From a checkpoint of a small mixture-of-experts model trained on Wikipedia: 24 experts in each of 13 layers, a variant of SOAP for the experts.
Below are experts of layer 11 (counted from 0) of a mixture-of-experts language model. Rows are named router (the router's row for the expert), down (a neuron's output weights, with its number) and show model dimensions 0-191. Each number is 500 + 50 x the weight over its row's rms, rounded and kept within 0 to 999. Numbers have three digits each.
After each expert's rows: a language model's description of what the expert responds to. This comes from a sample of Wikipedia text that the model never trained on.

# expert 2
router:530556604474479481477432533581513523558497515468572520470481527520463530524512514493498477489511629564527578499401532387602485503521436600509486511467526470434543499513543530494477478507505478524429485527462442549462614475489502454491542499509460448466450546476449584507591439498462564493450423468510518557516483469493537385445520508505504462545458519463497507470405460526476573527494435508463477499504468444454536525507426528471417523404428395705511503538460497497527501441428522395557500490425438506490411579511518541432495558528583431516546508496564382461560452434469542407
down0:470494459432547480424467513502456463570415408526473475473441451538456589554494524510501535565492464506520496502437495455512581514397641550594434571564497498518534541486456553459454518503569463469537599602479456559464491570529478463469535466570435508517473504408542623469492549411449503606559545526507517481557449477537477568510511393557586514503428511471494450560535550512551515578473575509493460483334475489392553465592538423525555562592491474564530500510481408505571536443540498582473507471467487484545471480523509473476502512538524405486451463432527553453479474481522518506
down1:502448466468451569551522468476520485629492573527505605502459510493492375623532422419467479506458526476395524507459563522530514439513495462498575534393493485416544404524484584574509460519462529518544446456511378432420501454531524526444494498457440437599469553553538548522498539498527410497601533486614486470517525449489506458505499494561394466558508521539574470487506445530520550421495445456535480529573530487440444670548536538427534511477540424472402547546549554500531561432572528555557485592435446504516473467549509534501493475519477472497521477558432492469486513516506536514
down2:478518533597501432455498564573522542539492490578563521459474517421520476447577496407390431469559550610615505543493546509511556422525543553511521527535573365571555534590488511449512540579393495421442479529497539540456423540513515446498479436531467434458472569578436573513602462566409520507486523429474467466486567469522557440460460619577514506502447521489431412558510554526554572442418505507521492548520398515495512507514514510450448518527481534551499576516444549517531522491452558496535399481532504513478522606500579548491538497549519452573498458553495454472526475448513456546
down3:584518504505381466441467491471492441553523514501436495449490534515464456524476463418522499511430560454541397470455577447456513548514569425527480471412528506540539545528573557440413497471526569496485554506566529534516449509641488528434486508533459477425463406562526500481492518462467500504612470464471501441452546449443511415465527415534504507449452499505499626505511602410448492587419445493560464432559498426486530447531472467468453579565449518556518531518551518575364507589533417561380475539606512578545459499507521544488530488465524555521441541538474478531471549494460435545
Description: Verb prefix pieces. First pieces of split Latinate verbs, prefixes like re, pro, inter, int, susp, as in prohibited, rerouted, invaded.

# expert 13
router:544577529443525442541419587577470450498501472480543479511445468434493527569522497422547488450473602507615484533547521561590510477440456585539538536513486493435528608517547515463513638502463539512498601521427468482485522507404409488449471514498494485605528533513582449523574495501545559407503499446475542470550501568505575525575435499457536458428389444510527544499449550525458456579503510471531489423455460432506516467535368560469474497421455552550553461601560480503509397507514520444430560478440467435455497486445482532427454558450530512492603460518545452506480465494580517466
down0:482508472438449536551544621472522506433469506570567546462512446471436557490533558458576459487464490421508369466377555487469505548465463450539483500524521515604490543531522464487535490532539444463462507578468550440433503521514511405467492463503535434497395539485539509511453486445446520506544407470534533494575473582462547543506468409540528486476509583537479569517477437514545503541437515493582563479398488414509474493504357507540452515409453503434486540554569587510488497482552489467560549707462496446400544490521577534560542445476504565450540500517527507576517460485495469434
down1:520387463512501496548494464544518550540504505555408421555562550546432557452528483545508476495424504451469542535499439405473461509471581463490385470478410530480474460519570494398472503511541454456521522560628579481403549540505495484532562554569537523484535547549542465515449456505406542450552514493453491568508494482507515559477449475419558537537546534490443474610484532572468446443438527544548538422582527470456447457599500470457408400567446530540511503525454465484520480548496452527530594395538345472517611500493458546510476522423577488506564522571453429491527512469482552519
down2:544539411568499453439502596510457546513637475483442499483401450515570444557520471454496459474612489484525508504470470522533518424527493450565532538443630504578549548490458445433394429490529484531580564574510472500506523526507526454462482406549443463499491496486471540366423487392503521436535430593481441554563512492527531453532489483466477505499591557506488442536510434506593452454561438438421585462515545526499423545519603527550535493499509503463502560407495507456565543471454492476426520558482599501444463408542527486531487521592554452550487477471600512521440543446486507511
down3:464485520541552486580551557502480447453540496555549570500526433487519510457530467522491366541464523473567450503531520478505493511409513560415589499466472511475436520515513517529487618557503486474474506558486414502507462423435445582499477464543488491470526460514546504587562522536572521514610584483437448482455494551603481483523586412497380588468504468518517536558481472439447492503477479506478381553475515526559464463484524430499463453586511508450505469691477522387392526490476471482457479457585583467466571488438444475517443464372483554545435462448479551506507526494523561561
Description: Table cell endings. Closing pieces of table cells and list items, such as surname endings, closing parentheses, rank numbers, and football position codes like MF and DF.

# expert 15
router:510521531432486490511442558555530518535478561512526535489471520465493513566443575442470606436494619483563513546466511544551572500458532539556473504585469465523546555499483458452463543535498618471500521539425529485493500495410415465461498579452495432550439538504558416551515502524505566483396454506445510546598512428479550526509457470517500514425469495473489487449438504505530495594544411493519555414469449489489522422573418563447397469472417468579481466636582545476582460436405552472564531524468528492384479523597468492421435559464500442574453479566588488474556458509453503468
down0:528505545556638474558450462519577468514495484526539579551435482457460489435488545466451448576534445490525533579403443572497547513498482490586544520606447545407475543471567514505509420400532557395532492467502484568523450589480563483553545441401484505512524494555516525583551488513525462454539519551473430516638449502445511478441531459523446559524475511511464493516493458460573566539559478546531394448443592486525623498506476518506602484610415474534473492408440459419523520491448466417602543512542522469500551530464535505466513515447523527477502569554533454513569573567521494472
down1:526501409532557509500495450532575449481530511557528553490465568557469635467591518419513583520373516537485435572601501524529492520538512527395608491529518527564462499442551509484474458503435464511478466483456390475447445512526441490620558502424515498415491493478478466566510581453553541502534453582461488456568459456570536579484483549506571490482495579521436460525491588490482473555486503536474498545491654583481473507460499508612400468560526462502492573476486514562585513484533489505532510419546481575464520441520551436507568456435479519438432440536466561408511495452515440444
down2:428428577483531511506494439501561521493534469562504492544516499587435420508545489464531590451504397519534563535444488458479544540537560486444627602428445421387552517396418459534532524547488533542489392495512518432465562487492579485531577589489475506408455491517492551579479536503466553492502450535504510464493515542537450584556455466543499560568502548502517401462417606463546431512475490443513449523490490540531554438548541511541460564549497525568510502392490461515531556465511488473585539512463442497553474495520576495568513482598514495630573523485456520596597554501483421448
down3:491426527463480489579520523604489487571487510507621505458541443417526543461511489491502487507429480462500478581477521537505501511543491492516478562575391430510457538545504547503495467558519561571461476596477557434447487515541525481509527511542462545493443589596459508537554467471486555567485426501407482494586497411477499580547544463507476397479503409552517529541504479511427477593535498493470462443511411529515554529460516497468403527566510507504445520429517541478529513504479515489515485588466472453640523564531511558401519598654463533576664449423433417530563505460534506531
Description: Sentence and row ends. Sentence-final periods and the closing pipes that end table rows, plus equals signs and closing quotes before a line break.

# expert 23
router:550462490451451470589503508524507544517521508464513440370512558547500533497574517501531466445494469427504530479389508448588476463462478528501444510540547499491525536442407479511476550555450500508528534599467514506507518482385496480466469577483437462426540507480482622517474420560569494443494411526626481609514509551368458465498419527395627434441505523490514579404458476537494450501608528556548549440447532449435503526577445557532440482458422454487519454465490439558546453511451491435438534497472459551500584493458456540457475489501591481564519491497492552539496457414423506437
down0:549582472583463423477514430550567516424495492530493536562557498465468471560514476533501392442413528468557568537518441564462506481487502542461539506547526593480504518471513513474463590462593524458536536515468550450461619514434483521505521526506540456652461477615500446493509452464555542461559479529488545484378428581516537560592553487526492526465501576598503498476457530507442413529433479508575568495510445498494452482493467502499442493458468502594524547535572421495380525472557451532426599512523390458476566419647493480472462545446445514474536447479512535486512474428482494441
down1:500524501579551467505469610532509513573430469557499493363429517567556513492460537470578554549536546495480630489526540500525387489496452442519516431423549533539472472547413451464426445455447443486537510414586508492461536519562421433462520521457464477458505515483476565502456473465436384573487506432585475502543537428445504573410556607551573537491515435446514493531514496412518506541511486474510484501471542510493519499531602540477446471488491489513491528560511438524465440566375460435474514497539461370496557586595461524466484530588584482485574434500498529450555543530475582479
down2:551460467550479473492546472435500416461551567540439420459516598523536533482496550486520386509522534556531393451491587613523490476532542563465536473490412516500460466528447468551527525540532505428473502481487486508491443545453474560513518470543587505465461561562556417480536513509497465531554527562418525416287518473530442548531509477592513445482524574405515480556542429551481512422467555547510492464460498562457431509517527461568482455536485529510517541567494433412502493541556487521431521473511459543462558549586483549521590486384550519596454474448528539578450575458387464527
down3:585612563498538535521462530523570510463443492487536488458496435481499535503506503449538472475528577519539509595403498490523503533483503481568464530592521498512487551464573588405465453435372489456542533536519535390462534501560424465532601473421529468525492513481493445449512578472514533579453397493414495444384515561507494494551470533525524496460505424510503531524461560432563439515534463476549574487460565455470449472547518473382402485484528514624456485585556558509577432527469453551491589412502490470560537518595466478434532577614501479433484448543475446544469481467521465578
Description: Capitalized name beginnings. Opening capitals and short pieces of proper names, usually surnames, places, or genera, such as Br-, Berg-, Ur-, Pi.

# expert 14
router:497556539479531498545489550553560520565512550460489434399532450509470521490522515527502423446555543495526503484538508383547493478496489533622512544523584403456531594470398604475367558520578511428498532499449481452451510500580458409429439511485441563512424516403457563524547489476444564528428461469486515541477534450444525509494483533485538489446494461496479531432428545470445410493640495435497572452449470484504461468573465485359516416464508439626522443467534517547595483440462474430579546521493501487473485546484451518459450543516584451535558438501513499527513434486425513523
down0:454628512481445420547599522537510538495469472458537432454460451545521500497486562570551508522503607570481566581381468490531511510505551479467452545431516484441435346547551458550479442524528496497491535509613536540420418513429557543462503553435541495453482528539486481432546498500393430488476441534478518521392515544518506493447534430439501513556450529512537460578498483452604536544552467464543544436530489478556463456401469512538370544500472518510431509540486417510493449544415431513546512501539552579511596412547495529469476501454522564513452539540458502423431490481410526430
down1:473470510465509523529554596535525446479433587524455535493417489524518514468526598525455575578577439413531574549395537509442467560476545522480459525505591500468430545584522502582466502430514507560559429549583501507451438442519542485495557492389513427438454482434486532483538496469575564497572438577577420510425438548407482492453536528570506489538504508541518512463475476468555534430512460551517465517477461458442531453498616534548476456544576552509493510500428427582534557441410510550622515504489530501571542486582520468542553552518449589486407466473500457551608493559525454533
down2:578484564537571557487462458473503477516539522569482525545474520508588561519551476459423518453545531544456504510550532469612533532525497409473376460488569565546603510557547402445438490484618518409565476506516533556489519551648484508501519455490462479481425528542552592389440444454509432503547427504550541447495539447461499463451583480533460456544473481535474447551545571409547503501428490484446511492536468552442511511459527439475539493488419527441446498497606470455383409519520439519428507477488483489597454417503605490421455538487519472468494456509531533504383482493532469552
down3:491437426566519452553479535456564501482469626441504542445495521540510473493533490407544493446577486511535532482646533447511343444550519426467528441462547424533508422509468498465563535452477550524463459472508482547455491545587533484502470509489521535413496512478475438528516520491445458477459499525460536479564583434552523546512397423524517627478438536534478486585550575535483447436521498432549475510534486457512344550457375628487557440518487467474460551418499476536521560534451490538400513533518486573548406485559464541424571461535527429467502480479486441542555502456512492472
Description: Prepositions and clause links. Prepositions, conjunctions and verbs that introduce a following phrase in running prose, such as of, into, because, despite, using.

# expert 10
router:546489555413580521545477494522448501631480562492513517503499508517446531489454513536514481406538529410553500521390477413534472486480426576528463502477484502490480584516516466404427492595469538562505667568557543491575503543476509491496475496498501580504529456450493573450509448554457507453493466369586422477496476568486554555439441563460593448517507497460421466527449512401440514561499449519581578469526416479479487472612509543488484577530499468466569451522469495500474434513354512408445497469409520538434505557501437446471484556517552424489507498555534575479487437486484533479
down0:468530465498528423541492529535526498542482468494588499612469378530495507558436390466482489462444490493554518470547441493482470478513416592491569446486491516477453407480477535514497482445546382544407524473479518495487463435489501437525502462513485498481501583469555488502561522505495577530514368560530471514410528524446560426526572466442570557492557523473420357369520603514474477491502422482522577457543518560449473475562462541531454516478420508459575520524466398450515507512523553540566430485500519515534401475554437485664535506454432561455497477491529469434482525457494445411
down1:543533432454476437527550514504417451530540532546495547559580443482428548553510459484472411439524471481577516452536527486466554508382547487489577419548471473515446542509453537496465405476492485585571505480477546430549421456459494403459458493488489480511538665494376574525566492563543561537495493471483517440483533509480467565554468489451491497455439606506494478383512506497585525467464495562484437556463468485481506560456536494514569383373447479543535397563432473433504568578530476515424563500494491515453470544523509503512487457476588544420479478553437505508565405463532419549
down2:496458549433508436469490489459504403587525462568501403522464466475488559581550579544443492525503494490477452471475554528479555479552465411541480454361530590447527397524502509482523543544448530518456464472425570576548513482509527571508571530499456514446456479513438566493566450396552503539519529493478565538677521503502434529425497584478553390464465470530548460468490496413505575535586474508579489542447528511596453453522514510523505422518565514551427463510563513477451536450521513429506386566518509478493533524451480545511405531598539550564513545496514538449400461476512414561
down3:536464444580508491552525678478455601492558564546466467495518524377428544458416536526523534480535524576529571480444543466475493451434576565550460433494584461537575552502491442398558435475547386491542550540524521452447441476550539509495527478543541466505558565478494491393468509458500522481549538524493443525454453478454514528471497477547558475469533458378432483511400526507491578524407505371532519502512397434457600469520536497527465474522489544569521442550472511443482529553452436495463471455561489449506407593505543414502572514526514487477413451497404521485511508479442488525
Description: Foreign name fragments. Middle pieces of foreign or unusual personal and place names in lists and tables, such as Schuyler, Bulawayo, Vladimir.

# expert 16
router:556502518487431506499478484461537553500490585367466544467612536399494563505510506513502533453562515507530624542500509462566504373510448500534513432441507490393508524495473504408510531477461513562416565430574506498551505483535434459582482576471483472555511485510557574521492547540410590499454455519570550459556498542468495554452496484439622472507456510492408576495483544402401529558521470469459575465459525518479427477524418444510482493521492477531447413551603489494485482454546513535538634448502493524437484473496467485477456535505555464452590518562632542394520456438493473455
down0:559500491498430545492415609458536550544490368417507517485544529519534488489596558642560585460473533539514552498485473576561532536464544536521518473596510541516536496505470512443488417485479508525452499507503483516503451508528491530401487580446422526512457377410528508462536430520436459449486467521502429563536450458529482573484469508528535552541451485499466373562436533441503507477456527450556608561435431534624538471483475510521482482473514492493550427455482537506452459619597501493548496497458495455507570547476477473459548375446447513442444522585497542536425459485562380465
down1:556425469485596535519501540497502576490453555529542572514488327546552522479422469550544485551472578545562567498491509451521443442462483494584450476545539493490453490515492570480533443492535558464524490556494544534519514473528529499541574553489415521579476517545510479524464504591453519386546505500451488518470566579471559507533471443500509495561379568489534526548425447438542456580573450438504536511581562480425556458446470585513460633469505474435532472552448488479477475596454578512544511579537469496454465411555473524407450531486428494532572531480536471352537570563474497578
down2:510432531501385393536478443527466464536496530414484571507607506446431524573506481509554533476534544487624525485462534597463498447452493492477501486456495503436591518486519519500463498516467533552520479484515489550518555495556553497470461486457544503448479563445452504412497562469515482509456518395528474539512522547514557453522564497556619501456481504381539473441376498496536496471571496573530528441415507525547536534486453442478552495483581534529562433564555516509561536632482572414522482532421627436474605525568512539432509475476589508438518469653505481450554516579467535463
down3:520474567563503481493491596483432591611484501461467510421492627520506523466648523505580540462437450481517506543532537451443529525530522478575509545563480530505589515419542447456485566485472512507482477433585506514522641483503514513496557476452598528476514449495446562509545520569558563458491449566589529513347463584555467482515552460534509485502453512524540525539456518472502414529473430462445591598394540560517490520497531464480563477506504534541579491542502443519499481453458469523516513457570490543437546436490577502543603455448530533568340497538598471492476501495454523511
Description: Numeric data fields. Separators and labels before numbers in data tables, infoboxes and coordinates, such as pipes, degree signs, Born, Coordinates.

# expert 5
router:587496611479437520537399553528447564509435509489565468515434532450460473492481502398517481464541500392475516530526542545566473394454524612575483501445506436341513571451423560452438476520523503482550589496518446549557486519408496473490480502549487448577423481486486524541506394503539495456479404511524427516539540495467530489506488501504528453465519514462372565448376530527414480500540545523545524498484432497513437503547431637458455458510498468467542473563443544588542480514472442491470507449499414461448500504563381472474460562500550487462535398454520489449437530490463533545
down0:522447472456502495466491440476440504558508449531498523530517409504478508458381579553584433418420502518436464479417496432585516433415472441456528522453495488596601478478589426621507500487481372492459511404431504488473456566575515509491588449539482550459508435507515486450489553497495458577513540511495417490536469498457474462484500511396585388483468445527532481400513553426510494482526549584506520504490516424523543430456582529544540525617469531486435534519449478475447505493403502441601494469541441491527472549579386514523486412466474507464461519459437515550451476477448509441
down1:535592584491570572469467482532523529557427529481494468450478533622441482432551589480510492433405441476578534480470448478538479473553480466443491618512551418499540408470581504492511479386520481502460526428423544460478495466525403387538490463529462534506460589523546450542575503540463533462505496385456526493573434557472453460463491415468494493551375499531468547472493466458543429474498542575623428497568443421472446488519508561512500502511564544466501442547508445570463430532494494403496470499457505492510515415524422515632483580494475556543575491440475458517489521510545449497
down2:524553413548449547529517529581498446492476511477490515549511470519471546496574465492568503418524471556523508581564551566551461478479561571418497510490507495461499520568520451481456627475528498424546457522527560447429514478486502508513511498561568553544608559440561473499536497546555566454506512415434542419490488571536478547589567502514519586435416504541503568432524598511452428544518475493524451476542538395424512484533530593588449499392460529503475524488567481530577432547552525428302542502507482521498515388482507441436516468487563473505463528575530513570546408536522478447
down3:494564473453505409504460465496449411483476456499436506407530442404485507564510464514561522486517434468498433519548501502468469458470309526530501484543486510467550495479367545454450479500474407484450521626470507512449476445438511522430562560494524507513514498435540506470393548499397545456456457460439483453450579599539428452474578418467442559482577567468490443448424484482560536426544492516601477532469504538470517587468642453559478464577554454570471499525530495551503506505484521458512539475540449443532549474544600395494424472608480486465482486517525481534492498463481448502
Description: Years and months. Years and month names in dates and life spans, especially inside parentheses or ranges, such as (1939–1945), 22 February 2000, 1776.

# expert 17
router:500511527537498478534499531577606488502479561450570467429540532463493498459467534564595521484570488526473493558513462458546637455428483514549395466510599483440538533521443594481407525540555439456485506484441522388463604511549444378482536562497441457481455488455506515487492507452506515490396431506481531572476529614447543554544481467527571487517537465463446546481448538468422435487630432506554525469485483433415475483507459540393426491405457519551566468474500521602602480466485435502435557495531489424560512493558455484455398490478520493468600457531514449546507524525464526527
down0:453486501572490539485508470407441562488564479460597495442513390593521477502537566494480425539489481506470417484534512499499554503431546478540469494562551438509469576473574462554539482492475527476506605529524497548474506450595508372511499500508463516424549456522589554448453498472499513418505532437516434511269465481497528486521523513435431479534532434398513485489493583523539542482520488530538452534563516447422505434462406425527420555502484520547578381530491533572527436558508477546574472540552501448548493439535555388496454486486512500529605507500472443502458498463430531420
down1:566576487537462534591574559433606477460591438411462424480448431501441580464656474529476475458444492516602579498395467418511515403496549471559481473509483476517512532519513439511452469588483414479401476472549582437526467481561541567479444511508569474503492471492527476518462495521460506460550414517488494498579445509484528400484561546470419449471479568566470472464453409515480532508457650524446538464491526438453526476505445489533514473523541574578436491473498523409519566478427543496531450502575478506535517563461477535538620449609484518483464432550524502495512480433511508479
down2:558529569484507435556452474588499425394489449493589495464458329497486485526548465551447545502537476540522498518486501533481402444531527461491498476494511516499571459501504442498486523469481538413587521458471467420513545503549514366505582526478505498516413516480490552517483449461447569556519454493542539465455596466499516536508590456480521477510519607486442557486554489503439531483477488511505433491572521507409518406490539519515583612499520567572545529436352514498538458607437452490491550512448450369554449514562525476456521558571475588426508509496453638454494503454491461445
down3:499517560500474570533506500599657476547479455490532540497450495450622497494549454482534419523485516531527454580580494482448547483439411453483395515427520571543450608555566510536438475529436468444536555520457478508516434460468515489534444564465452524530554610596550463518480503503443479528554504500527543523272526491541398546441506498462514481459556416480516490559418487539513531481438510473426462542483516485486493399540477464543489527430546522505529512504531523564571533526540517457456419471458485446485385462497549526460522430590541538494447493424536503502519540533410471549
Description: Determiners and adjectives. Articles, possessives, and common adjectives before nouns in running prose, such as the, his, its, new, local, ancient.

# expert 4
router:489666581522506509437413555554505513518503496476467458482507533531472521511560562514584556523472596588527559494434530462574587464384468514582464495437513456524599525551494540427478574518506508480493550532492616487429515524436472470538478520498496491598575507506514515481517478491499594516454502397482448523501542495525561558486457538516538474541482529545467511519387484509508418557586542500491541522464546479399519406556486506356380555409469480631535456475561566483521457490485484518559552531438395445528414466476448477427500533503495501471491450524456582488522459452491558511
down0:500416518466532538482492513548497449430575525528532525491477506473528407449468499557359537430391458429510490458454586534547501455392520467506460563482516605439412542456573445531446485523497554484567507392611486551516454506488453515515526495558507459534415528499485503620434430551441507516423553520544529539628444485516544496546488456496508491533480506436538453503470497585488519588606581511439433554539422456465536400438473494523499465506464497580454420564463568483579519487504468504520505432481509435547468437517404541468493476461509490463491428547393498432462495428465443547
down1:508464555483532429499450423490454533503545383464519564528480466454545503433486574475487488460516496489513494476523538423488486418477472417562520434587550456489580440462452495588484554487481527439497447527489552540491584468437470576534434534485459533483502510429488547401462567465514543454522508527413461444527397492409528595557502558430555590432500471493523460505421435550444443484552560510428613543490536426458500511497523542551608571399566506478493510478504490541604495516465448430459438470487427515451500492562624513516500588534594521507527451486605531466607541441449541496
down2:431393559494510562569519506538541502479458518494444495553506444532505593549423542477489505449503599497411493456448542496385502405550567532511510563513565532462576483524392562515491519436500473519489475555458419491559498477513446480484545472487491548521557518504607453398481528538547514441411418451490558553475564577476517435493516441632468533484488543532494550515474504436497456527517510506470508549471512595455576501639532423478408551549429501466492469505518535436491461561429429583474450491534465530599504534417615409520505571473499446445526544396513498538549542514483497583
down3:528474589555667523406603500482592467512536511721529542494486512486495497587488495456539468465453496489452508460447574417562463484505501509452660555529484594544512503541526446463524534520577491490532506429479498490465546519528454461517532506553531545400496538480522466477495474469441500455589523569518459496514567499547444500550525558506546461501484478469549518498546583579474522437421479520499509525418547512416519574527480532524462498586499427499569525532469487439491471498580537553519581493516450404597509532570530540553470521531509526469581524572467426547449523507618540534
Description: Subject pronouns, auxiliaries. Subject pronouns and auxiliary or linking verbs in biographical prose, such as he, she, was, is, had, may.

# expert 8
router:596548533442578454613476479511549473483480540495573435368463450539484556455491531510519465471556559482467555591417392543527558491380462614516552457567531516487535530526478454490428514459558524510493537569474522467502594479474509493466512528583452482472513492535566497481570389531482534425495473485519393487465427555471537518535490447417549514426476520487454493515418526417425490517485490441554503466524532415476510432566500568486494529538402456527530422531531414516517494516492449390442575455531436379525543541497481477387455554525604486455523474497503475511550420477448523429
down0:449520461521464476512448505512467450454435543594579537475519475482463456374498478482532555547437462459526532551516464468503531502579450586450485489493486584513566510541458484496558573440497600506528468424459374570479513484509472445496547499573572476513473491467436512449589619442555481415514558552509551447511524431501519415531455411530527382449532386484492539507575468485508428502416508509554555466509569475469529508475560434535451458546577441547513486517474585451433483548529545575557520510536555535511627397463543521548460512464449454420430497608567485525492531532514449590
down1:482485473453528510489573420587438520530464445520561442481543524505501490561440516494582572425545453565545424572594497589518508497518452480505490458530468464443527445506483431494481443508541548514501452531525500469474552574423425542508522531563549623481554522452529534530482459439501523568466537549513505467378555527471505454475431548520476393515458491572470542509489538527519542575391414433423564463422488411467522461533488463548564565523503517537475414574488494525514480489503446499494506473587498463598472545560520654507537623497536574462616436580621516453495503488534480551
down2:482560461463516432544509551584457543499516535543404463357448543538435475432517458454495395421526614504447511510504530455452478532472491504481591501545505510574474525432556455533405571437501538499513513555501425546465510487434451490551450573411432573523633525517393561497458516445533502467518513390529411483551477532560503509615466525420524480436547500536526436481485440530484451533461482498484459502512408466406470587480465556553515466386495529398529373458460513530519494443430541543541463489511486470563464549501505461492512511471515541481435506396445520537537495562490582527
down3:516579469537464470435503568505416568442452398502522482456529613493513527526468595492508464414393492423459534437581659464494455503479528472602444484461500468407597518539557502478508517526507505475465496537591446532529416564485503501490532547480491536558488506440511490500576465485531485450499433513453506597497482538491538464503550493525456452424452539520569574497520514495394537506424561564561501496421405539493492547512449523458514378416475573459424568538539387525502440572440495546473514481441549586412538449542427444535457477509464566513497485599537512437465534522490457534
Description: Title and name words. Capitalized words and pieces inside titles and proper names of albums, organizations and events, such as World, National, Annual.

# expert 11
router:626546523419517457512475446570500528590512500474551452411582463500479605477544530463521455396511556506583507548452497532506517476494491515512452435499548465525529572562556490533464581551486534479515621539513498445518525487488486377492465524506527454467411433491457556493491476536546569399468404469477538527479523641434496514489380497464515561486439466545502560564455537516438498595549508433558533446469457494490538507530461583448437497355449513523513427569551460552523394482398420482498504430436419487484516461507498533465483568460570525530518392536521455511551505512453518532
down0:472573526495468431471572511568635505466519459503533464450554505457541424454505499489569515547509488419508506517564483496541513473436539472473511475510410512548529552500392494527538550498467478547498401540457404524489495486384520549613505540419523531472502561560537576487480497508554508540440480528516532573309514581528561555573539481480501399535520484490521539451534451457574467529535561484518529525495501551541445489559435543498581505500457532580464445415495533587549506512511451448598577498449489460486505376558601548540422495516479589534511580497513477511482399443471503392
down1:425466480489562517501436477560500397492523512449537504518499427544467475517538510481533537481489375461495603461516407503482503432488472482454530474414533497440581452399399529571487439440442500554538431530544424491483563499508501460395491442525433527462456492511482516503525453524506524469572610543600459559490494430506459492471543589480447466623543417518541444489543502537468489453482549514442447470493499556500562497548554439431514524453502411545528476518408468472481477575591524551460562565456493499433442493446528521507477375485503508675461530383498538431483473554548570536
down2:488417460515477458498506484489456400451525509618439546457455385525452513523490460520577547451538475448529475547428503554452517509500472441541509476456506580446512524579531570516448480532609476502545494518485476530538470586515472506516503537477468440482477446502597459473470489467501482540504441536515510543660499423481436505511436505462579480518526456577467419455470453596522635490442504521548519613530462420518502498543556530709503506458548503366547537585537503520487493502349490391553469438516441544426477513549520457544531471493466480536480515472501492502427495469531504496
down3:573502587458548612542544511544512514519518471470525517524499512523458500547509516427543459476482524430478501458544503598520517463470519556473422493479507515513458420499490510460533513626517543594542489530426523495500493451436455495531516478529600536504477480492433433572491409513472518406483540492508523541604495501451389521586497463465514574491459426601498552492489404507435547586464553495558457436465399508472457515460483531484496527386473454461461446468422604472474393527477479446371488543428512558571595476501492559396435592487613492495543629516451456535464545493516479521
Description: Mid-word letter pieces. Single letters and short pieces inside foreign or technical words, including diacritic and non-Latin letters, such as ā, ș, -ov, -ini.

# expert 7
router:577448549411594464499372582471541574519421577460607434468415454588489589513531538483502552433545478568541510457495474457558589497451412538508412436475450440494531551426456468405421519495498517468532504507555499425462532452509473448530571521544436462562469466450515510542564472454583531445500467471613492569509528577555556524458441563493567541500543476432443568456408568484447497471463515555546524426482530502467561447554436462488464593494432476527570374527451507551508490514495416485535557437456459506542536555483513570499437504468512476492484518530542575502474424489464526485
down0:436402617553480517496555459505477417487567556456456486504560472488468551397504455518490380471541506488548499509474588456503400498565513520566476501464613472475488500547504489474529522536484487503507565538527504534487503499493489500447437480477511505550511497524439477510432518525492425489496434433557395565492542604435433501465496465541564432533422520484507520504467492434549462444513560411554539574457407522583563577421494512535459499459556553486522487537575529501491478429372534598395405404543496529410481518533459422500568556505470529455375447580442463403544527431495502512
down1:541432380540453541480486570534518559482454549541573514487479515563555427535397511548461532556561560536508458457487532487463580531500539493343468433503525478526511473433521492502530541490421471485519494513428517528449521459454524518526540489430557482503491472480486468466415558538598520425572560491520437533233584462500386513577498511414441490538466429476518479451424521472509464440522485509532488528492554513454505590545468480422489546594516567440450483503418494486539503507529505503496432462475453414573555457469537474442485483424518576498420429520495515477499550501517444528
down2:554432551461494572542406547413554503493454475526479562429438494482455492518412482511453549513518489511578570439488551460535383467506547442603482553449408509465627556476442473428521530449441471582506535523570478570510487458491504508473465506533408444493542461495486439492544540489523463452463489515545462531756588441470560498440467520426473508506494473518528501432484487570551580410449515581536482451548514483477506505553519530526528471622502496458542498498411454405422524445529541443478539488497560556469530515543507436514619482490523501517467453517452532501475527479530456442
down3:532514484454503546616630450533493509452575349464579452529540587495473502408517512508434517538517436483514600508527487475545495464371555476470524544517508525577465527456516419454464527536474475470439541556439530542445435497539475512430435374513549518491485554489543498469422477469545454590473420458446535553556440541459608508501488530468536495567506596531392462465551494472414621530496512424483578444471510485503471528574513520583514537489516460564492465532474512523570481524534430534462575542469494492536431494534469496563549540466526485477585479471620505469529463429586444569
Description: Given names. First names and their opening pieces before a surname in lists, tables, and credits, such as Michael, Andy, Scott, Vlad-.

# expert 1
router:634477560429495567500427524525470529447526545446493422482499443523474565599461570404588405456442568450523494490481473517533525508480487480552476458512467486477590543511486596529489561437496525479502532526460535493529535535482481549534591563482476491616445382481531558518413399511518505484433503479457448500550496544520500531420443457488522420486472555509489367504524515540486483556525447508562574496445468493476472477519534468508428485527425468547526466487605508506543438582366457419496475501549392455481551598577429597478403472505495501537554389514473503527525532458439571526
down0:539516518537474560579495484406543545596519484484552572511576522483513439473477517420512493560451427489518517405462607479505427495470494440584516518541507449527499513533503475588506481457559544564517467551479570597547493501420525452509460410501467560446411540443565480528474485521494516472540535520476502408553477477638511510522465538470474520624511411536526453505424403469542508599553551483592476581536575472475411545507442429532374521576464550497563586513508528545465455552487462437503486443545512526469501531495406410503575484491526542509477447510411396520478563470565525424
down1:531612550402499476474455456512446499449566456546482473539524519557473501585607509565583503539523616480529467418534439408494520495555439538554596470450439560479485516433541546504522431497484503500404544482516515561484436454469501458568514553469568545432527479518497588536468461435516528446458408556502509469431428434495532482518499494501485496442602613474477583488488466442419622470595466500566587501584478476488531394424547574512541496417500505565513605525448501461480491508527526462528496584437477568488495489532484497540531401495539468479546603496400504480529496450443502553
down2:532496607492542547540507448507466516549477465553527513426532391507459615545502581390542433459489442481443504527515604466524555517455453597420586454550461503487502473529541491504504577583472498463559528535457500408448526479528462569529576511524567481445489436459461564604498504482465634525543593519455495521558478466492538390505524561385521529532531504471481386520561472533583460536552468454597482589494426509461558505481554528490458482563465448476472511484473462535606481447568576493551570479500524543560527528447489594487384484509468510532541534475417512462472426521494433524
down3:485550492554534519463618431545505493464524500523467492612422515476568507538515514414463522576423512340441441558479482541583519467375528532486514489501414578486530416423455533515479437578470525570516436541501419490462546451449595536565497528501550515584507456512411550608529584558583513507496503454517550552567612465459509505532568551508475551447550512481556501498491500533552534522451481472510488513453544453562508431548398510504529477441578429461437480440501462482502455520507517504538475549455548567507518493546443530605587470451508480469554607533511517523534468480581477381
Description: Digits in coordinates. Digit groups and units in coordinates, tables, and statistics, such as the minutes in 41°30′52″, vote counts, and km or %.